Weights of a small mixture-of-experts language model, trained from scratch on English Wikipedia.
Size: 12 layers, width 256, vocabulary 8192.
Experts: 48 experts in each of 12 layers, 2 picks a token, a softmax router.
Training: a variant of Muon for the experts, 390M tokens.
Below are experts of layer 2 (counted from 0) of a mixture-of-experts language model. Rows are named down (a neuron's output weights, with its number) and show model dimensions 128-191. Each number is 200 + 30 x the weight over its row's rms, rounded and kept within 0 to 999.
Before each expert's rows: "comes before" lists some tokens at least twice as common just after its tokens as in all text. This comes from a sample of Wikipedia text that the model never trained on. Tokens count by the router's weight.

# expert 10
comes before: "0", "9", " |", "8", "5", "–"
down0,182,217,172,234,219,231,188,204,150,145,186,181,241,221,228,235,175,209,168,178,139,174,198,216,175,176,216,166,195,243,241,211,141,168,223,201,203,216,218,211,200,227,194,217,193,197,224,246,201,155,230,198,196,234,196,225,223,161,224,236,162,202,211,254
down1,240,165,213,196,257,175,199,189,179,176,181,178,170,232,210,185,196,210,206,172,207,274,159,204,176,215,196,241,177,238,208,248,199,186,250,190,216,210,240,264,219,262,203,222,198,186,177,197,213,190,197,228,119,246,177,186,202,154,132,156,202,215,199,208
down2,183,243,218,251,232,172,177,167,225,195,133,209,143,150,187,222,183,196,163,265,194,187,186,110,171,234,208,159,187,186,165,188,195,187,201,203,163,206,203,194,216,195,253,175,194,195,216,181,225,209,197,232,226,184,184,241,191,161,213,179,166,187,149,202
down3,226,180,272,250,168,192,200,244,176,247,181,217,227,189,171,221,155,242,205,221,187,190,233,140,174,188,216,183,194,137,203,221,179,250,175,222,212,228,179,219,171,199,202,219,150,153,199,190,209,181,219,240,220,205,211,206,173,241,183,231,207,164,199,239
down4,217,142,185,213,208,190,154,171,202,236,222,152,208,208,173,228,155,239,199,176,181,220,155,191,207,144,150,191,217,234,190,228,172,185,226,242,158,156,214,181,231,182,200,243,213,220,211,212,226,226,217,197,252,172,191,196,202,220,193,216,218,184,182,245
down5,208,188,215,195,198,110,174,195,216,184,204,192,166,196,196,223,227,169,215,148,218,196,226,174,208,149,191,227,212,161,160,193,227,199,221,251,201,171,230,224,233,206,226,196,211,194,232,194,220,249,221,126,192,224,235,211,173,230,219,240,203,193,241,216
down6,204,212,153,223,166,154,206,239,233,190,203,194,121,147,184,195,211,234,232,212,203,195,235,195,220,196,228,205,155,202,203,192,277,217,168,172,202,239,200,214,216,152,196,204,211,200,273,233,154,180,146,193,164,118,186,178,156,210,218,142,191,187,185,198

# expert 34
comes before: ",", " by", " to", " in", " of", " and"
down0,211,166,196,217,164,196,179,207,140,217,197,218,213,219,180,182,185,238,228,192,205,218,200,260,210,183,177,204,185,185,225,155,166,175,161,208,193,230,226,236,178,226,193,201,199,169,258,210,186,226,188,195,203,193,181,232,266,227,209,196,210,248,178,195
down1,193,154,231,184,184,234,189,183,169,237,156,248,190,159,218,242,222,187,207,152,157,235,217,255,143,203,176,226,155,195,234,215,203,171,202,214,195,174,167,221,219,147,157,233,245,190,199,152,223,211,250,190,184,189,176,158,212,225,185,138,168,178,221,197
down2,222,180,210,183,201,197,195,191,187,225,222,187,218,208,256,247,212,172,180,247,233,206,151,167,197,209,178,167,258,174,205,184,135,159,212,162,215,200,210,174,228,222,192,176,203,194,222,179,179,178,202,191,232,193,226,232,228,197,215,256,255,136,227,252
down3,201,213,151,180,176,150,199,171,258,194,191,159,181,208,169,135,183,100,186,194,185,185,237,206,165,160,165,229,238,263,178,168,213,246,225,181,181,209,159,260,180,180,205,199,210,182,224,186,202,194,222,168,173,180,189,217,232,231,209,196,151,188,178,203
down4,180,188,165,178,158,240,227,214,166,200,259,192,179,216,175,169,216,195,182,247,200,153,176,235,218,197,161,158,204,170,185,183,196,253,177,219,190,253,183,218,168,207,175,144,184,178,205,285,222,253,194,170,171,193,193,232,250,246,195,145,205,188,231,157
down5,221,176,231,199,186,210,190,234,267,256,260,233,192,160,163,208,266,227,227,246,223,192,208,162,244,227,214,250,181,192,165,219,252,199,188,208,224,199,198,206,213,181,175,158,249,176,219,228,187,208,205,228,194,247,167,227,223,221,217,173,125,180,219,162
down6,209,170,163,221,195,219,245,196,216,173,189,192,155,183,168,256,240,208,233,206,209,160,151,214,183,223,184,174,200,211,227,196,229,192,171,182,162,240,247,201,206,206,273,223,195,225,205,243,217,195,250,197,212,182,188,270,225,248,191,157,243,210,177,150

# expert 43
comes before: " the", " a", " his", " in", " to", " that"
down0,188,179,187,221,235,151,180,193,218,209,223,241,201,243,234,196,172,159,196,227,170,191,172,211,174,143,172,220,214,218,230,176,206,197,211,193,163,194,222,216,177,226,232,228,140,223,250,240,171,208,161,174,221,207,193,246,234,191,214,227,268,197,176,244
down1,254,171,182,212,256,142,225,200,192,201,211,251,211,160,199,223,260,171,205,212,182,164,185,217,202,195,228,198,199,322,143,165,183,192,172,173,195,200,229,187,190,163,228,201,234,210,205,182,170,156,211,191,192,218,167,182,214,192,189,192,185,198,193,196
down2,205,184,237,210,178,180,204,208,227,185,204,194,209,200,207,206,212,223,200,222,171,165,187,240,183,183,195,205,152,145,171,214,225,195,134,185,193,217,206,226,181,195,160,199,195,198,137,219,154,258,196,171,178,164,126,188,171,217,182,198,265,205,208,102
down3,212,157,207,195,200,170,181,130,207,194,208,168,166,235,219,175,185,174,223,213,269,231,212,121,187,191,178,223,218,181,227,251,247,243,194,281,215,232,212,186,195,175,211,178,162,223,198,183,237,167,175,135,232,199,222,180,171,183,138,239,174,169,181,214
down4,212,196,199,188,198,139,181,208,218,185,240,205,205,172,152,215,219,187,239,275,164,199,212,181,213,186,244,225,181,205,248,191,215,219,155,235,165,320,163,207,207,173,176,188,194,142,161,203,170,202,200,224,223,185,201,210,179,249,201,205,224,130,197,202
down5,144,193,260,177,160,200,242,211,219,211,201,198,157,234,213,204,237,202,227,154,224,209,170,230,121,183,196,230,225,236,153,172,253,189,205,217,232,170,165,210,204,226,238,195,209,194,236,226,194,182,211,224,195,227,191,211,130,160,194,226,190,204,193,202
down6,201,169,144,236,195,224,183,225,217,222,209,229,192,212,158,175,186,202,188,160,246,192,217,198,186,228,249,186,198,199,223,180,163,226,214,219,172,150,164,171,166,252,173,228,187,207,241,208,145,218,209,211,167,193,148,204,218,212,201,218,207,241,230,234

# expert 20
comes before: "|", "-", "==", "The", "===", "In"
down0,232,221,179,199,178,209,197,204,168,155,213,239,207,227,170,160,164,193,218,210,214,163,267,172,204,243,177,224,175,247,238,203,198,212,130,178,184,153,206,233,183,203,215,226,168,192,232,146,202,216,162,124,247,272,224,243,189,239,239,170,229,227,219,195
down1,182,178,195,247,183,196,205,188,169,181,193,232,149,242,253,195,177,184,201,238,148,210,180,180,153,200,148,228,178,159,195,157,222,189,182,245,135,156,206,189,208,192,197,204,211,181,228,188,177,208,192,179,272,236,187,237,214,196,197,234,295,185,208,193
down2,181,191,252,247,198,151,195,219,213,213,244,240,197,213,166,196,173,192,208,238,239,178,256,218,190,203,198,201,221,203,205,198,178,166,213,192,219,109,221,214,206,177,163,200,170,228,132,218,178,200,221,223,173,210,138,186,173,172,228,215,211,207,159,281
down3,223,249,194,190,178,228,205,220,221,218,210,236,228,195,195,213,168,195,220,235,222,173,202,209,187,178,205,189,252,227,211,203,151,162,179,194,217,266,201,199,191,223,189,221,133,236,174,272,175,229,221,250,201,130,159,193,225,233,161,177,190,179,184,172
down4,180,189,187,225,220,204,191,186,198,265,219,172,207,204,143,186,190,201,256,210,226,207,171,189,170,199,224,173,157,216,243,145,251,188,149,251,178,182,174,226,151,214,229,172,162,203,170,171,216,211,179,225,212,184,191,229,221,201,152,154,244,168,244,203
down5,159,178,185,211,226,156,196,189,207,217,211,165,184,286,204,159,220,198,187,233,201,181,244,206,184,227,150,197,188,206,193,282,232,185,215,180,183,168,198,193,183,224,145,201,166,220,137,245,210,224,220,206,218,196,161,177,193,175,196,218,204,184,231,189
down6,219,184,201,139,197,232,214,256,199,203,197,203,226,188,211,155,166,230,226,239,220,181,218,190,173,234,215,221,201,254,194,242,230,168,203,185,200,207,218,257,200,213,224,166,167,180,203,173,284,183,224,211,182,218,215,226,172,220,218,229,176,263,214,176

# expert 29
comes before: " the", " to", " and", " in", " a", " from"
down0,227,233,147,185,179,224,200,211,184,206,188,185,155,222,194,231,172,202,172,159,213,227,208,172,157,154,246,202,220,196,184,164,221,227,246,231,174,226,171,152,244,195,224,139,187,250,130,180,236,178,186,224,208,217,254,202,215,217,201,134,171,217,147,150
down1,196,208,183,185,162,218,218,155,159,179,243,180,231,182,260,240,159,241,222,222,168,202,210,206,177,171,210,179,181,180,216,235,238,233,216,212,182,247,165,185,158,203,170,229,181,273,203,231,161,184,199,198,210,200,199,160,231,268,196,279,172,251,207,230
down2,197,187,222,170,191,170,228,220,236,212,189,188,209,209,187,251,168,173,179,172,215,187,202,208,186,181,163,205,163,198,182,222,176,252,224,124,111,246,220,208,293,190,234,220,195,197,214,138,233,246,144,136,193,210,210,184,254,204,167,138,199,221,222,198
down3,244,158,167,164,226,151,194,193,191,252,143,225,208,206,187,193,156,238,118,233,172,265,215,182,221,231,176,252,255,189,208,213,197,176,156,230,165,201,186,230,237,208,144,174,210,187,134,256,259,210,184,226,197,259,220,271,207,200,222,165,189,186,208,177
down4,219,211,149,227,238,249,189,226,238,233,168,246,154,250,212,199,229,210,197,159,188,286,191,212,169,254,151,229,176,165,201,190,225,222,225,215,208,175,228,195,180,226,188,190,185,207,209,202,209,254,178,155,215,178,233,175,166,218,183,213,243,196,164,230
down5,215,224,219,189,198,207,243,229,196,130,233,193,213,165,168,278,221,173,216,223,238,176,229,244,255,181,173,226,231,239,192,221,142,225,190,199,244,238,170,169,193,204,201,184,205,196,206,170,172,181,186,213,206,177,212,238,208,224,209,182,240,216,191,218
down6,131,208,178,209,190,187,145,241,204,235,196,176,211,219,193,183,213,224,180,169,196,196,134,183,188,176,202,220,225,211,161,196,154,156,168,222,173,194,226,206,192,208,235,171,195,217,199,234,206,195,142,177,210,242,228,221,127,198,197,157,189,181,201,179

# expert 14
comes before: " and", " the", " he", " which", " but", " it"
down0,203,266,218,257,161,201,199,170,183,207,128,202,215,212,251,154,228,168,209,150,234,180,218,163,204,202,132,194,222,253,197,191,199,160,184,168,203,246,180,222,202,163,180,206,218,195,221,202,175,134,191,136,185,203,214,182,202,228,182,217,232,202,241,273
down1,157,201,186,146,185,138,198,202,81,169,204,213,227,155,204,204,182,187,208,209,213,173,202,165,166,199,243,170,165,161,163,190,211,213,180,228,197,235,189,217,242,138,199,176,222,225,223,183,175,212,243,173,237,177,200,217,156,237,232,162,215,137,182,189
down2,235,205,205,195,218,198,177,175,214,187,221,209,145,214,229,202,227,202,215,158,177,210,225,220,193,195,165,163,176,161,177,164,171,203,226,180,188,197,240,238,192,173,175,268,228,206,197,196,189,193,202,223,193,173,123,161,247,224,163,196,236,243,197,195
down3,205,231,244,157,210,253,208,221,178,197,235,186,183,156,238,196,197,235,225,208,209,245,165,178,169,166,186,156,178,216,212,185,205,161,202,211,221,239,172,167,167,176,177,220,178,190,189,180,213,206,223,144,199,213,157,215,237,207,221,217,243,179,166,204
down4,209,196,164,231,194,219,169,193,245,228,192,168,146,221,245,241,246,228,195,171,243,239,203,157,252,191,206,197,198,173,204,193,169,179,195,153,194,185,249,168,179,237,197,206,178,242,229,176,214,240,210,246,215,227,143,192,158,189,181,178,244,197,190,238
down5,195,228,175,134,217,197,215,183,182,240,201,179,226,190,183,192,263,218,198,218,180,193,169,159,184,196,151,135,189,198,237,167,164,196,213,192,260,176,216,229,221,209,228,212,211,185,155,175,126,192,205,189,219,230,159,174,148,225,182,170,241,210,229,199
down6,188,247,207,180,147,207,203,220,224,215,193,219,212,202,199,207,215,138,227,189,240,181,234,200,224,255,153,210,198,204,169,238,230,161,210,177,205,180,233,214,203,130,212,187,193,163,221,214,186,128,256,207,142,179,220,234,155,227,165,207,186,190,211,211